{
  "n_layer": 8,
  "d_model": 96,
  "n_experts": 160,
  "experts_per_token": 4,
  "d_expert": 48,
  "d_shared_expert": 0,
  "activation": "squared_relu",
  "moe_layers": [0, 2, 4, 6],
  "router_score": "sigmoid",
  "normalize_top_k": true,
  "routed_scale": 1.0,
  "balance_loss": 0.000963,
  "balance_bias": true,
  "router_noise": 0.1,
  "router_bias": true,
  "n_groups": 8,
  "groups_per_token": 3,
  "init_std_router": 0.0165,
  "lr_router": 0.00149,
  "n_head": 4,
  "n_kv_head": 4,
  "head_dim": 32,
  "vocab_size": 8192,
  "norm": "rmsnorm",
  "norm_place": "pre",
  "norm_eps": 1e-06,
  "positions": "rope",
  "rope_base": 100000.0,
  "rope_fraction": 1.0,
  "qk_norm": false,
  "attn_scale": 0.177,
  "tie_embeddings": false,
  "parallel_block": false,
  "extras": ["capped logits"],
  "init": "normal",
  "init_std_qkv": 0.0471,
  "init_std_o": 0.0,
  "init_std_up": 0.0471,
  "init_std_down": 0.0,
  "init_mimetic": 0.5,
  "optimizer": "muon",
  "lr": 0.00594,
  "lr_mult_down": 2.0,
  "beta1": 0.93,
  "lr_head": 0.0167,
  "warmup_steps": 200,
  "schedule": "cos",
  "final_lr_fraction": 0.1,
  "batch_tokens": 65536,
  "seq_len": 512,
  "doc_mask": true,
  "train_tokens": 475600000,
  "steps": 7258,
  "dataset": "wikipedia_en"
}
Below are experts of layer 2 (counted from 0) of a mixture-of-experts language model. Rows are named up (a neuron's input weights, with its number), down (a neuron's output weights, with its number) and show model dimensions 0-95. Each number is 200 + 20 x the weight over its row's rms, rounded and kept within 0 to 999.
Before each expert's rows: a language model's description of what the expert responds to; "raises" lists some tokens whose logits its average output raises strongly, later layers aside. This comes from a sample of Wikipedia text that the model never trained on.

# expert 18
What it handles: First piece of a word split into fragments, often capitalized, such as Cre-ek, Ale-ppo, sou-theast, Di-ocese.
raises: "ther", "di", "ik"
up4,235,211,188,189,195,223,231,197,195,178,208,187,224,196,191,221,212,208,200,214,232,228,185,194,187,205,240,201,238,214,178,199,178,193,215,221,181,236,212,206,171,170,168,168,207,216,240,196,207,181,195,242,182,209,209,156,204,193,200,206,236,195,195,159,185,206,186,215,197,182,220,201,177,185,184,210,230,179,178,216,195,161,201,205,171,199,218,218,182,193,233,196,168,198,181,188
down4,232,218,194,206,189,167,195,212,221,190,196,199,250,195,228,147,238,190,180,236,162,187,225,216,235,196,204,229,206,224,237,181,210,182,212,229,188,180,227,185,214,185,182,198,188,228,204,205,211,188,235,195,196,227,198,211,210,230,214,211,218,198,179,198,218,208,202,192,214,195,199,170,198,232,233,206,191,221,235,198,183,208,210,234,181,201,186,215,226,206,185,194,204,198,204,228
up5,199,185,203,179,201,187,212,209,220,219,212,224,193,208,265,215,232,174,197,213,193,204,234,176,226,224,201,184,176,202,220,145,228,214,216,185,236,201,215,205,193,175,209,196,220,183,182,199,179,215,174,207,192,212,200,227,198,232,184,193,206,192,186,184,174,225,175,206,214,155,219,179,205,212,199,185,225,181,185,188,212,227,164,198,222,169,207,181,166,220,191,209,197,207,178,194
down5,235,199,221,192,227,221,194,202,181,183,195,212,196,200,179,219,182,205,210,174,192,190,159,204,190,194,220,183,254,201,152,204,200,186,177,212,153,219,244,204,197,239,195,176,190,180,217,218,216,200,236,185,208,201,196,200,227,180,189,217,178,185,221,223,219,184,207,217,180,223,203,206,190,208,190,205,179,225,218,202,192,240,210,170,184,247,224,193,218,218,202,221,215,214,213,208

# expert 33
What it handles: Commas, nearly all of them, ending clauses, introductory adverbs, dates and list items in prose, such as Currently, and by late August,.
raises: "however", "the ", "followed ", "where", "they ", "a "
up12,179,191,223,192,218,193,209,219,235,189,172,216,174,197,174,200,203,202,212,210,186,182,213,232,201,197,219,194,193,227,191,241,198,179,210,183,209,174,208,199,186,172,189,210,202,224,162,200,197,206,173,185,217,205,211,213,186,168,173,201,190,215,184,199,187,197,161,227,239,164,190,188,217,178,183,202,219,198,236,207,204,154,193,192,178,190,157,195,162,196,192,196,176,186,255,226
down12,191,213,196,195,196,180,168,184,193,218,182,194,227,218,188,210,218,211,190,202,172,150,206,223,172,204,194,228,218,142,177,198,231,227,206,198,205,208,210,222,190,208,225,221,178,211,200,201,179,200,200,203,185,199,185,159,206,235,222,201,167,206,222,197,175,197,176,191,180,216,190,244,195,213,228,204,211,202,199,208,189,163,225,222,187,193,213,222,195,215,234,192,258,217,191,193
up13,224,206,176,170,199,199,204,199,242,188,174,204,227,238,169,202,208,186,191,185,212,222,233,159,226,202,179,207,232,210,216,172,176,202,192,176,196,204,215,158,206,208,215,199,170,191,222,205,205,199,219,198,197,197,176,220,208,197,185,221,195,174,203,157,194,205,183,188,222,179,195,205,210,239,182,203,171,193,148,198,207,187,207,193,194,237,230,200,222,231,178,199,238,222,199,199
down13,215,175,172,228,197,222,208,181,185,200,192,210,198,160,171,174,185,191,227,181,191,203,191,200,168,190,201,214,190,190,232,241,190,194,220,163,177,191,193,195,182,211,169,215,228,236,204,225,178,187,183,181,206,207,191,157,192,189,210,187,224,189,194,205,181,200,202,162,208,214,199,191,179,215,180,218,192,164,158,199,168,180,206,218,222,195,202,190,181,191,203,213,245,245,205,173

# expert 45
What it handles: Pipe characters closing table rows, especially before line breaks, plus words like both, for, either, and word endings like ice, ouse.
raises: "\n", "\n\n", "Other "
up1,187,164,201,168,230,171,198,174,180,216,237,194,178,190,243,214,202,203,188,181,193,232,237,201,198,212,220,179,221,222,215,225,210,191,202,238,219,203,210,194,192,198,206,200,186,229,216,226,214,201,199,189,209,224,217,216,202,175,170,191,223,206,176,182,213,219,194,223,203,206,202,201,204,227,231,183,202,193,187,225,165,187,189,190,171,202,222,238,206,187,202,189,176,146,240,177
down1,211,218,205,191,182,211,192,203,230,189,180,183,189,206,207,178,191,213,214,191,213,207,201,197,187,202,175,212,212,188,200,186,171,201,217,183,174,194,185,189,199,170,173,177,182,193,236,218,199,191,219,200,174,197,171,198,225,216,204,182,220,204,190,219,181,223,183,160,193,208,198,186,198,170,183,224,163,199,181,148,258,182,205,214,246,189,180,198,181,239,189,251,199,231,191,174
up2,208,186,215,225,206,179,235,209,208,167,195,197,174,219,212,200,247,177,198,196,195,219,210,259,219,205,234,199,228,231,219,209,226,201,183,199,215,208,203,181,200,223,188,240,214,237,164,177,197,182,201,200,227,206,192,223,200,221,217,192,187,188,168,187,176,177,253,215,197,174,189,207,229,182,194,193,224,203,177,189,239,210,202,186,204,213,193,219,187,202,187,221,185,181,191,186
down2,230,209,178,209,204,187,202,214,216,232,213,197,203,161,229,173,176,205,206,228,173,173,172,185,183,196,191,207,176,197,212,190,185,226,215,206,192,243,184,230,204,171,226,203,214,193,217,205,208,182,198,193,177,198,207,180,217,190,236,232,230,209,224,261,181,181,186,184,228,226,207,209,183,205,192,194,214,207,190,210,197,192,222,194,221,184,193,183,204,221,238,226,157,225,175,199

# expert 59
What it handles: Lone spaces filling empty cells of pipe tables, especially election results, plus table headers like Rank, Votes, Won.
raises: "|", "==", "| ", "History", "alth"
up0,188,217,178,196,194,216,201,190,190,197,198,206,221,198,207,176,180,192,222,189,246,222,203,185,192,193,187,207,175,163,192,190,204,182,233,186,212,200,176,230,198,187,144,170,192,170,215,223,235,183,170,162,211,204,157,229,205,237,212,223,215,220,193,204,231,213,202,186,180,214,221,203,195,247,197,201,215,196,190,213,201,151,205,209,184,193,193,172,182,181,206,206,197,228,196,224
down0,259,216,198,158,184,189,172,161,225,198,212,177,214,217,167,190,150,209,220,214,202,224,209,205,218,190,187,225,246,210,203,194,226,216,196,237,180,174,189,177,167,165,227,189,202,200,199,201,192,179,189,197,200,210,230,195,208,192,196,206,223,221,166,207,221,211,232,176,196,194,183,223,190,196,187,208,194,187,213,184,224,196,180,191,194,197,166,206,203,171,198,181,210,210,171,182
up1,195,219,182,213,177,193,227,206,240,209,221,209,167,210,253,245,196,181,203,189,210,156,203,208,199,177,202,192,198,184,235,199,174,228,189,207,203,198,201,229,226,191,187,162,205,179,179,185,179,183,207,184,192,202,207,208,169,209,221,204,196,222,194,235,160,201,200,208,196,222,241,213,167,239,205,166,221,194,203,180,172,206,203,220,191,201,212,164,216,217,210,190,174,194,194,201
down1,203,210,220,207,192,217,207,160,178,205,205,197,189,211,195,191,221,215,219,198,227,209,213,195,172,193,188,225,214,184,196,190,224,193,194,172,222,200,219,184,213,185,181,203,230,186,185,213,208,191,221,239,177,151,211,181,185,208,184,170,209,211,227,213,157,207,208,187,202,187,203,208,228,242,201,188,202,224,175,189,284,184,170,206,197,207,229,207,177,209,195,196,220,198,168,183

# expert 26
What it handles: Short lowercase pieces inside names and words, especially h, w, k, sh, ch, e.g. Oxhorn, Zellweger, Shanghai, Beethoven.
raises: "ung ", "ara ", "ang ", "ot", "ot "
up1,204,213,199,181,187,212,217,225,160,164,177,212,216,208,210,190,203,191,200,223,225,168,232,197,182,192,193,170,226,216,180,164,191,200,207,219,215,236,202,232,174,225,184,197,222,160,210,200,213,190,196,220,181,183,206,199,182,189,207,191,221,206,154,158,211,162,199,192,223,181,186,199,238,221,228,178,190,199,208,197,208,204,225,159,167,191,205,207,196,210,226,216,226,208,216,222
down1,183,211,204,192,216,212,197,213,197,195,214,215,196,180,175,204,209,197,198,225,218,236,200,217,169,160,204,196,202,222,164,232,227,230,197,192,191,166,185,187,172,190,177,212,186,200,209,207,205,219,216,186,200,164,221,197,203,197,151,166,202,193,208,252,185,246,233,198,230,199,218,216,196,232,203,214,208,215,149,178,230,217,174,199,196,208,187,186,193,205,238,191,190,189,192,197
up2,182,195,240,182,212,217,161,180,202,166,255,160,217,181,212,200,187,183,197,188,201,207,170,200,189,196,208,180,206,226,176,213,217,201,218,195,209,219,192,216,206,223,199,188,201,213,239,197,213,210,243,224,184,213,201,237,190,191,182,202,192,195,174,190,179,164,225,201,188,218,181,195,158,221,200,222,206,195,205,216,190,205,213,238,181,233,202,195,221,198,227,174,158,200,194,231
down2,209,215,198,195,221,164,223,208,199,186,168,207,208,183,154,231,203,239,183,188,187,215,213,183,200,213,173,185,234,183,209,191,217,195,207,232,185,194,201,157,207,185,193,193,228,216,202,214,193,176,160,202,196,228,223,222,211,207,218,210,197,174,198,199,211,210,184,220,230,173,164,193,212,203,204,195,203,181,218,217,209,165,190,183,202,204,213,205,185,241,170,242,241,185,159,197

# expert 22
What it handles: Slashes separating apps/goals in footballer career lists and coordinate pairs, arrows for loans or replacements, plus prepositions like at, from, on.
raises: "these ", "each ", "the ", "first ", "them ", "this "
up1,215,182,238,196,205,202,230,201,217,216,173,192,187,206,220,187,195,194,220,216,195,218,195,191,221,163,217,196,201,197,215,240,206,228,223,150,195,191,207,188,196,192,205,239,195,196,208,211,178,174,227,201,213,187,227,170,191,224,193,159,205,204,193,226,216,206,196,194,140,200,201,195,252,211,193,194,169,205,204,204,233,213,184,197,215,181,198,213,235,215,191,179,154,175,202,215
down1,184,179,193,199,206,208,223,209,231,215,201,231,195,210,178,217,204,155,213,182,237,191,213,194,189,219,185,189,196,207,174,196,184,215,195,236,178,195,214,201,203,220,181,181,209,216,189,185,264,243,220,175,209,191,177,175,223,222,249,217,204,205,187,170,222,224,233,222,205,201,201,172,191,208,208,200,214,218,194,159,209,171,182,183,204,199,188,206,178,186,204,213,231,169,185,211
up2,211,169,211,183,208,215,234,236,218,188,218,194,185,206,181,231,174,200,180,188,198,155,172,210,199,217,208,205,199,206,203,198,188,236,129,179,217,195,210,187,201,207,173,164,198,219,200,196,212,197,190,200,216,224,206,194,168,202,172,220,195,210,180,203,179,193,198,161,199,190,222,181,201,198,198,215,223,194,205,197,193,179,213,218,186,223,267,240,181,190,206,189,192,191,209,232
down2,229,204,201,182,203,160,175,157,195,199,200,195,195,157,193,195,223,212,240,205,191,226,226,170,205,218,181,217,209,211,211,213,172,163,244,182,168,191,197,197,141,211,218,213,204,190,207,205,189,191,205,207,199,198,225,209,219,187,178,216,171,194,204,180,204,210,154,224,185,203,194,218,227,215,227,172,218,192,205,213,194,197,174,204,197,208,210,192,176,214,211,228,234,218,227,196

# expert 34
What it handles: Opening parentheses and semicolons before numbers or clarifications, such as "(1,414 ft", "(since", "; first deputy", plus ^{ and [ markup.
raises: "however", "although ", "until ", "ending ", "after ", "sometimes "
up1,186,183,207,212,220,198,196,202,213,226,195,238,223,191,235,205,172,189,177,196,195,217,187,202,204,224,193,133,222,184,161,218,162,209,182,176,199,215,216,214,201,247,215,187,207,183,211,192,211,174,229,186,200,197,190,188,216,230,200,199,183,159,187,173,211,183,239,208,182,219,214,203,203,228,174,202,190,180,180,202,211,203,179,202,238,207,193,191,196,182,223,205,209,161,212,169
down1,194,197,187,213,186,227,223,194,202,182,205,189,173,234,174,215,221,203,235,199,214,195,218,200,181,163,214,218,177,218,239,197,274,207,215,208,174,227,189,183,169,200,182,176,204,201,187,221,218,178,174,216,208,199,199,237,206,177,192,218,189,253,198,204,200,198,203,211,226,182,218,196,206,181,213,236,197,189,201,213,199,204,208,187,167,160,220,216,215,193,209,223,196,218,177,220
up2,201,188,197,172,211,174,185,227,170,217,192,226,175,203,211,158,202,174,197,218,209,220,208,226,211,195,198,211,174,181,219,233,172,170,190,232,180,197,223,204,235,189,231,199,190,197,219,196,230,202,219,179,224,200,196,202,230,191,218,182,199,167,213,181,195,202,239,179,170,205,200,198,244,227,214,229,214,195,180,190,232,209,202,198,181,204,214,234,186,189,155,196,233,192,212,216
down2,194,198,184,204,192,232,165,189,189,190,226,194,257,186,183,194,203,193,189,201,181,213,189,205,205,171,202,214,174,183,193,223,205,202,192,162,227,184,223,247,205,214,164,187,197,193,214,216,184,201,200,192,165,226,218,236,188,199,187,203,233,203,214,221,209,186,195,196,215,253,179,183,175,203,160,221,197,214,211,212,206,175,177,198,202,197,173,174,198,234,187,243,215,178,185,185

# expert 6
What it handles: Mostly the word to, plus adverbs and modals before verbs, such as to be, also invited, would be, not.
raises: "poll", "the ", "indic"
up0,193,196,192,189,197,199,263,235,186,181,195,195,222,224,194,185,189,204,220,232,163,230,155,165,216,204,170,170,196,209,249,176,167,224,204,212,203,202,193,197,186,188,216,182,213,192,237,193,224,227,206,186,178,202,220,207,202,203,194,204,224,229,208,170,181,192,178,193,183,179,207,204,207,167,199,217,209,203,217,192,184,190,194,175,219,189,200,200,207,223,185,230,176,186,175,233
down0,211,255,202,206,209,200,188,172,197,216,184,205,177,207,208,209,248,230,223,197,213,190,239,216,204,187,192,176,214,177,217,197,191,202,202,186,198,207,205,231,231,247,190,171,189,217,202,193,226,217,237,200,190,205,202,219,200,205,220,173,167,190,205,222,219,163,214,204,182,200,178,202,202,208,216,219,231,199,214,188,236,202,175,173,222,191,185,184,232,207,206,206,162,231,193,159
up1,195,201,211,203,190,204,185,172,211,177,170,172,179,221,209,170,215,190,215,215,160,186,188,218,190,179,211,224,195,211,196,233,218,192,214,209,184,189,173,179,227,187,250,180,184,175,177,177,182,196,170,158,192,205,213,172,187,201,183,208,179,235,178,191,205,198,194,174,174,222,174,201,201,231,185,193,208,164,229,221,174,212,217,216,184,199,244,173,224,217,209,185,215,177,208,194
down1,209,218,200,170,176,217,188,226,154,227,178,195,242,205,211,232,204,210,175,184,221,196,203,187,232,207,203,188,226,196,186,176,221,187,201,207,222,202,192,193,178,200,197,237,202,194,203,201,208,187,222,225,188,222,206,199,197,198,188,137,204,201,179,189,187,187,181,179,203,223,163,194,222,190,234,231,190,188,177,229,223,194,221,216,186,206,198,195,210,197,183,272,189,198,204,213

# expert 14
What it handles: Prepositions such as for, on, at, in, over, during, right after a verb or participle and before the, a, or his.
raises: "the ", "a ", "an ", "this ", "both ", "their "
up0,210,199,227,197,224,196,198,176,219,233,206,182,246,196,197,205,179,219,225,215,191,190,192,238,227,188,149,186,192,197,161,175,186,217,189,193,190,186,212,150,246,196,191,211,199,175,197,203,192,175,201,213,250,215,194,172,200,197,206,191,177,185,185,210,200,162,192,192,186,169,177,180,202,211,192,202,174,202,195,217,223,196,174,183,203,208,189,179,174,196,209,205,175,248,191,184
down0,189,206,216,193,189,242,197,206,154,204,225,213,217,182,208,189,186,197,213,216,200,189,197,216,195,216,236,214,215,161,209,178,185,230,174,200,218,231,223,205,204,163,216,171,179,206,187,157,207,208,190,175,198,216,188,187,166,210,223,178,178,225,203,228,204,247,206,171,210,198,189,168,171,191,191,202,201,185,210,209,177,213,181,193,209,221,214,199,219,223,197,180,226,184,148,221
up1,217,178,197,180,183,213,207,215,219,231,229,191,227,232,186,197,167,213,220,196,218,228,200,215,202,217,199,192,219,211,256,238,190,179,157,210,202,197,213,223,193,224,190,177,212,196,201,183,173,205,195,216,248,215,268,208,200,208,193,230,217,188,190,211,184,186,211,165,200,197,200,223,174,209,227,234,203,191,212,195,191,205,193,208,235,200,213,178,203,205,219,184,203,181,186,225
down1,154,218,204,187,216,222,206,223,181,202,184,173,192,205,223,206,258,188,184,190,208,208,221,191,213,198,174,207,201,205,216,183,240,161,210,183,186,216,180,158,198,231,216,196,213,200,187,225,167,206,229,187,188,188,181,234,226,198,222,165,224,187,223,224,200,182,196,222,199,215,228,205,218,210,185,227,222,200,208,204,211,219,182,212,205,206,179,199,231,202,216,196,211,252,185,179

# expert 8
What it handles: Closing pipes, table separator rows and closing parentheses at the end of a line or list item, plus word endings like -res in Genres and Metres.
raises: "\n\n", "\n", "' ", ", ", ". ", "'"
up1,223,198,217,168,170,223,199,181,197,195,198,189,198,169,248,206,206,200,199,172,190,224,207,166,179,220,217,168,146,205,215,195,191,233,220,158,223,203,216,208,177,200,240,192,200,204,174,193,178,190,196,207,179,187,160,211,211,206,181,202,208,193,164,210,188,200,181,220,187,198,184,218,216,241,189,179,183,233,187,203,226,226,182,205,199,179,206,203,235,201,212,200,234,186,225,205
down1,247,203,201,220,198,187,207,184,192,214,170,199,197,219,191,229,208,180,213,160,208,177,206,192,191,186,201,222,218,224,172,239,186,176,226,217,189,170,174,205,171,198,216,185,180,179,191,196,216,224,158,216,204,210,219,197,166,204,185,207,213,183,239,209,195,187,186,186,213,195,176,197,230,172,216,207,192,184,212,232,174,226,164,220,209,193,192,202,209,207,201,151,194,248,176,207
up2,173,248,235,192,177,225,186,180,223,216,205,196,201,222,218,219,226,206,221,202,225,197,231,217,218,220,192,171,195,223,196,197,199,213,190,173,169,193,171,206,220,235,195,200,194,202,190,181,184,168,189,162,181,187,183,243,206,212,199,206,200,224,190,250,186,213,200,244,212,203,180,213,184,201,214,178,185,207,211,187,186,211,194,210,217,219,192,173,210,245,201,165,192,201,210,234
down2,209,197,170,188,205,202,207,209,191,173,198,206,200,194,226,216,219,203,206,189,235,171,184,163,194,221,221,196,171,205,213,243,180,188,200,206,210,183,186,203,212,193,188,164,215,168,180,248,222,205,201,188,183,189,180,194,207,181,213,216,207,161,217,185,214,191,215,187,150,174,173,176,230,218,202,215,181,228,237,204,200,155,185,224,211,194,186,215,243,197,224,220,203,199,219,186

# expert 2
What it handles: Single capital letters split off at the start of a name or word, often after a table pipe, bracket or colon, e.g. K in McKay, W in Wanderers, U in U.S.
raises: "&", "ea", "ile ", "_{"
up1,207,222,169,218,160,195,194,202,182,201,151,202,179,185,199,221,189,196,193,224,209,192,191,157,194,212,174,173,217,176,190,169,225,233,171,196,186,176,208,177,197,202,249,213,174,203,218,208,211,186,198,186,184,194,220,202,190,178,207,198,227,207,236,220,212,201,169,163,181,181,252,191,211,191,184,193,175,176,216,191,197,206,222,186,214,231,190,183,179,191,203,208,235,223,208,192
down1,209,205,211,177,231,188,237,205,181,190,237,217,233,231,184,210,190,223,195,182,206,220,216,202,206,226,203,216,207,207,203,183,176,207,227,212,237,229,150,210,179,188,144,214,230,215,215,201,228,161,216,219,209,188,185,187,201,189,181,188,196,207,188,188,202,203,239,213,215,195,187,201,181,229,209,208,237,239,199,196,163,202,199,198,191,190,191,213,186,216,189,187,212,171,199,160
up2,194,237,172,181,201,173,191,181,203,176,235,198,205,223,201,212,213,199,208,190,185,213,196,210,202,171,182,194,194,221,183,154,211,206,208,231,212,221,210,207,213,185,208,228,186,195,210,188,185,228,245,165,206,225,182,216,248,188,198,190,166,236,248,188,185,174,247,218,209,200,210,224,217,201,192,242,198,209,172,222,187,211,208,208,219,199,191,206,214,174,180,198,200,207,216,178
down2,204,210,193,233,209,227,205,203,153,217,169,199,194,159,169,190,176,225,191,239,204,188,192,176,207,210,203,226,213,213,200,208,180,193,187,202,187,199,186,218,181,219,169,189,228,211,204,216,206,202,217,203,207,192,201,201,159,221,213,209,215,184,184,159,214,245,156,213,190,180,186,174,189,160,195,192,179,189,206,179,229,209,197,189,166,210,185,186,166,212,177,186,223,164,218,210

# expert 11
What it handles: Prepositions and infinitive to in running prose, often opening a phrase before the, a or a year: in June, from the, In 1974.
raises: "the ", "both ", "what "
up4,177,188,219,228,240,193,225,205,158,176,209,212,196,199,198,189,199,182,220,212,184,178,243,196,198,218,214,205,194,145,163,185,196,201,166,213,163,188,181,225,213,154,194,178,202,217,204,183,165,216,193,186,190,179,171,191,201,188,178,187,210,223,206,216,215,189,213,184,223,213,198,184,193,224,221,206,217,201,226,226,186,205,198,222,211,217,174,230,205,217,173,198,210,204,166,166
down4,203,192,196,193,190,196,164,208,196,218,239,192,230,217,193,208,213,187,176,191,192,230,202,181,189,202,192,179,216,235,202,204,217,213,183,232,185,220,204,199,197,207,181,215,186,242,176,237,227,203,186,233,221,226,183,215,213,185,224,217,205,230,196,201,186,186,172,205,203,196,180,224,209,178,183,237,209,167,141,184,200,205,203,168,185,172,224,208,215,203,209,216,208,170,252,209
up5,161,199,219,222,178,158,215,218,239,208,196,150,191,220,171,202,198,182,181,178,222,213,183,237,181,186,177,206,219,201,172,205,203,175,171,237,201,195,215,206,199,178,181,173,199,203,182,211,231,218,228,228,199,179,232,180,163,208,164,229,222,201,208,190,198,209,180,215,200,167,191,217,206,162,183,201,210,194,178,184,199,221,181,197,197,197,209,176,203,188,191,231,177,199,201,199
down5,186,183,185,214,221,233,196,177,193,207,216,202,199,211,237,214,191,217,193,184,182,200,204,193,217,204,190,184,218,210,246,196,240,204,201,174,198,215,214,189,219,209,177,203,185,185,219,188,188,196,177,188,158,211,188,209,240,204,215,198,199,189,197,209,178,186,213,172,211,257,219,188,177,222,199,211,221,172,201,268,179,191,224,208,179,188,203,220,175,192,243,205,238,208,205,180

# expert 63
What it handles: Short word-piece tokens with clusters th, st, kn, ph, sch, often in names, such as Batthyany, Knicks, Thistlewood, 2nd.
raises: "ic", "ol", "ut", "ub"
up0,216,196,206,196,197,208,191,184,214,216,189,197,198,232,205,200,249,175,157,190,215,190,198,206,160,193,191,192,176,211,243,224,177,198,188,202,205,180,182,222,200,211,200,195,251,219,197,224,205,188,200,216,188,218,223,190,194,215,168,235,209,191,185,199,196,205,225,242,204,199,214,208,175,210,216,185,223,255,184,187,165,246,180,201,194,176,204,229,198,172,229,205,183,208,182,182
down0,217,207,205,210,183,196,223,180,192,182,210,218,180,197,200,216,204,193,201,207,199,210,238,186,226,210,211,208,226,228,197,164,198,179,230,212,197,168,219,145,191,200,166,165,197,203,177,221,178,210,181,201,219,170,174,194,198,174,218,187,198,180,179,220,253,213,188,197,172,165,149,203,202,194,190,204,200,162,188,191,202,172,207,196,235,195,221,208,199,179,217,234,181,199,200,219
up1,212,212,202,205,207,186,217,241,196,230,173,228,215,188,247,226,204,193,214,235,246,175,194,189,162,221,215,184,231,180,216,199,219,167,216,223,211,239,180,197,202,190,195,210,206,219,209,192,241,213,179,207,207,183,218,196,197,233,202,189,204,203,188,201,201,195,181,185,185,192,213,191,204,216,191,191,142,175,199,190,197,197,198,201,165,216,175,211,209,204,193,172,181,185,160,235
down1,201,199,204,187,214,201,172,183,207,191,195,200,194,203,216,184,158,188,221,207,171,205,191,199,179,207,199,207,204,199,204,184,164,229,177,208,210,203,216,179,166,199,213,173,187,197,170,206,186,179,236,193,223,224,205,196,182,231,189,216,210,185,206,229,202,174,259,163,160,179,194,213,208,231,201,200,248,183,205,215,176,188,175,221,216,226,166,200,174,225,218,158,215,208,194,200